Experts of a small language model.
Size: 13 layers, 42.5M parameters.
Training: a variant of Adam for the experts, 3716 steps.
Below are experts of layer 5 (counted from 0) of a mixture-of-experts language model. Rows are named router (the router's row for the expert) and show model dimensions 128-255. Each number is 50 + 10 x the weight over its row's rms, rounded and kept within 0 to 99.
Before each expert's rows: a language model's description of what the expert responds to. This comes from a sample of Wikipedia text that the model never trained on.

# expert 7
It responds to: Verbs and connectives
router:45 69 60 51 59 70 38 46 45 40 43 51 39 43 60 39 47 43 59 63 35 46 57 58 61 67 42 44 35 49 67 43 62 50 44 46 40 49 46 57 46 49 44 64 67 47 73 41 59 47 35 63 61 52 60 54 56 74 42 59 38 42 49 47 46 47 58 54 46 41 45 59 51 41 37 51 52 33 55 38 69 55 48 50 38 44 59 42 50 56 64 65 63 36 39 33 38 47 29 46 48 61 66 43 31 37 46 56 36 61 59 45 38 51 59 55 58 41 40 35 48 54 53 56 46 41 49 52

# expert 15
It responds to: Census and measurement data
router:45 40 53 56 48 49 61 50 40 50 41 69 63 44 60 38 57 29 54 47 59 47 41 52 39 47 35 66 63 47 53 42 54 39 44 41 58 47 59 49 56 49 37 66 30 57 50 43 59 33 47 47 63 53 45 57 42 45 38 31 60 20 47 62 58 42 36 58 51 76 42 58 62 57 49 63 45 56 65 50 59 70 56 36 42 43 39 52 47 39 38 52 41 24 46 56 47 45 53 34 55 45 52 44 51 67 60 34 48 56 31 62 51 50 68 32 62 74 38 42 56 45 34 71 59 61 43 47

# expert 9
It responds to: Life events, numbers
router:46 61 45 65 59 72 36 30 41 53 39 45 33 51 48 31 51 60 49 51 51 55 43 44 47 52 68 53 28 35 43 50 55 68 51 47 46 32 46 59 45 59 60 40 58 35 55 60 52 48 53 63 42 64 61 48 50 56 47 56 44 72 59 53 41 62 56 51 57 43 45 57 49 48 38 50 31 50 54 47 68 60 41 44 68 60 54 45 41 56 49 49 33 57 42 57 59 43 45 47 40 63 62 45 37 63 49 55 40 63 48 55 43 36 56 60 40 51 57 65 50 47 60 34 54 48 58 55

# expert 5
It responds to: Arabic names, LaTeX commands
router:63 61 45 46 47 36 63 52 38 38 48 63 49 38 47 69 67 65 50 49 49 42 55 56 40 38 54 46 57 50 44 49 48 67 63 55 29 57 55 58 50 56 42 53 64 47 61 43 67 58 41 57 49 43 68 55 50 46 45 67 33 37 63 61 48 70 42 52 50 63 59 36 58 25 36 50 61 46 50 63 51 54 41 52 48 49 54 32 52 50 43 65 65 57 46 45 48 53 40 63 62 34 38 52 40 42 62 49 58 38 50 27 39 37 68 55 71 46 44 66 69 36 30 45 58 48 56 48

# expert 12
It responds to: Mid-word English syllables
router:30 42 64 66 30 56 71 41 68 48 70 33 55 61 58 42 63 44 52 35 56 46 71 51 53 39 59 33 48 50 56 51 49 36 41 58 48 29 67 52 29 38 44 52 49 45 40 53 67 42 29 51 35 52 40 62 33 50 67 48 55 43 34 46 63 56 42 50 59 38 44 42 54 59 44 44 46 52 47 58 44 59 31 40 57 56 46 60 42 39 66 63 66 43 59 64 59 59 61 47 57 41 33 49 45 51 40 31 38 44 53 53 57 69 45 47 49 37 50 54 51 45 59 50 69 51 51 58

# expert 0
It responds to: Slavic/Romance name pieces
router:59 51 46 34 59 47 43 57 54 51 43 52 63 47 65 61 56 41 59 59 54 50 37 55 43 63 43 34 56 48 50 54 45 64 47 43 68 44 63 43 65 48 42 43 39 45 53 69 53 48 41 41 46 31 32 52 45 58 48 60 54 53 56 48 46 54 30 52 41 37 47 41 64 56 47 52 65 63 33 48 40 46 48 57 53 58 54 37 44 53 59 51 64 65 56 66 70 52 41 47 45 51 57 51 65 42 67 61 53 55 55 38 53 46 49 62 46 51 52 31 40 61 39 38 32 38 52 33

# expert 14
It responds to: Word-ending suffixes, of
router:57 54 58 62 49 65 42 51 53 47 53 49 60 54 63 60 33 54 43 70 45 64 54 32 64 48 53 66 44 64 52 51 67 45 43 46 58 39 18 55 26 58 52 49 55 41 41 41 67 40 59 51 69 55 56 49 45 54 44 31 55 44 46 43 43 36 72 46 34 49 59 29 67 44 43 48 45 60 37 49 46 67 50 60 31 46 61 51 34 44 54 56 39 48 50 58 65 49 49 65 23 57 61 64 51 53 51 49 48 55 52 42 34 50 48 56 51 54 35 54 50 48 70 56 59 59 50 53

# expert 4
It responds to: Foreign capitalized word starts
router:75 47 42 39 52 25 47 68 37 54 43 58 41 45 29 63 46 41 36 62 27 37 35 62 46 49 49 48 55 53 42 39 44 45 61 52 57 51 59 40 66 43 55 42 45 57 52 63 43 60 58 46 41 45 31 53 55 47 50 54 57 60 55 46 47 48 40 39 47 58 65 53 53 55 68 35 51 57 39 58 50 54 55 50 39 60 48 38 48 47 43 51 61 52 60 35 62 48 44 52 48 54 30 47 72 41 67 47 48 50 38 41 44 55 54 46 51 52 55 33 45 44 46 52 30 58 33 49

# expert 8
It responds to: Units and technical abbreviations
router:40 37 59 61 57 58 52 54 56 48 61 42 61 67 21 51 50 55 67 47 63 57 62 52 42 47 34 52 54 43 39 69 36 50 37 48 58 51 63 33 52 46 44 64 47 45 45 45 32 48 46 49 59 52 43 42 50 34 35 38 61 54 34 49 53 36 53 67 69 42 42 71 40 53 73 61 63 63 53 57 37 50 49 55 61 43 39 63 51 78 48 36 38 36 52 54 48 47 54 39 41 58 39 42 47 51 32 53 52 38 72 67 45 58 43 50 51 43 44 73 44 60 56 38 32 60 33 35

# expert 2
It responds to: English proper-name pieces
router:42 64 31 45 49 36 51 46 58 37 53 56 60 53 69 44 59 51 28 40 58 45 47 45 49 53 54 45 36 68 47 48 58 39 39 46 60 47 32 41 42 45 66 50 45 44 44 36 39 47 54 45 48 51 53 58 55 37 73 40 50 55 55 39 50 53 62 35 41 41 45 33 50 64 58 36 50 69 34 43 47 38 59 64 42 30 61 62 58 39 41 54 30 57 58 42 49 55 40 63 52 29 60 80 48 44 37 55 54 48 68 56 44 55 54 39 38 59 52 48 37 59 50 46 52 58 70 54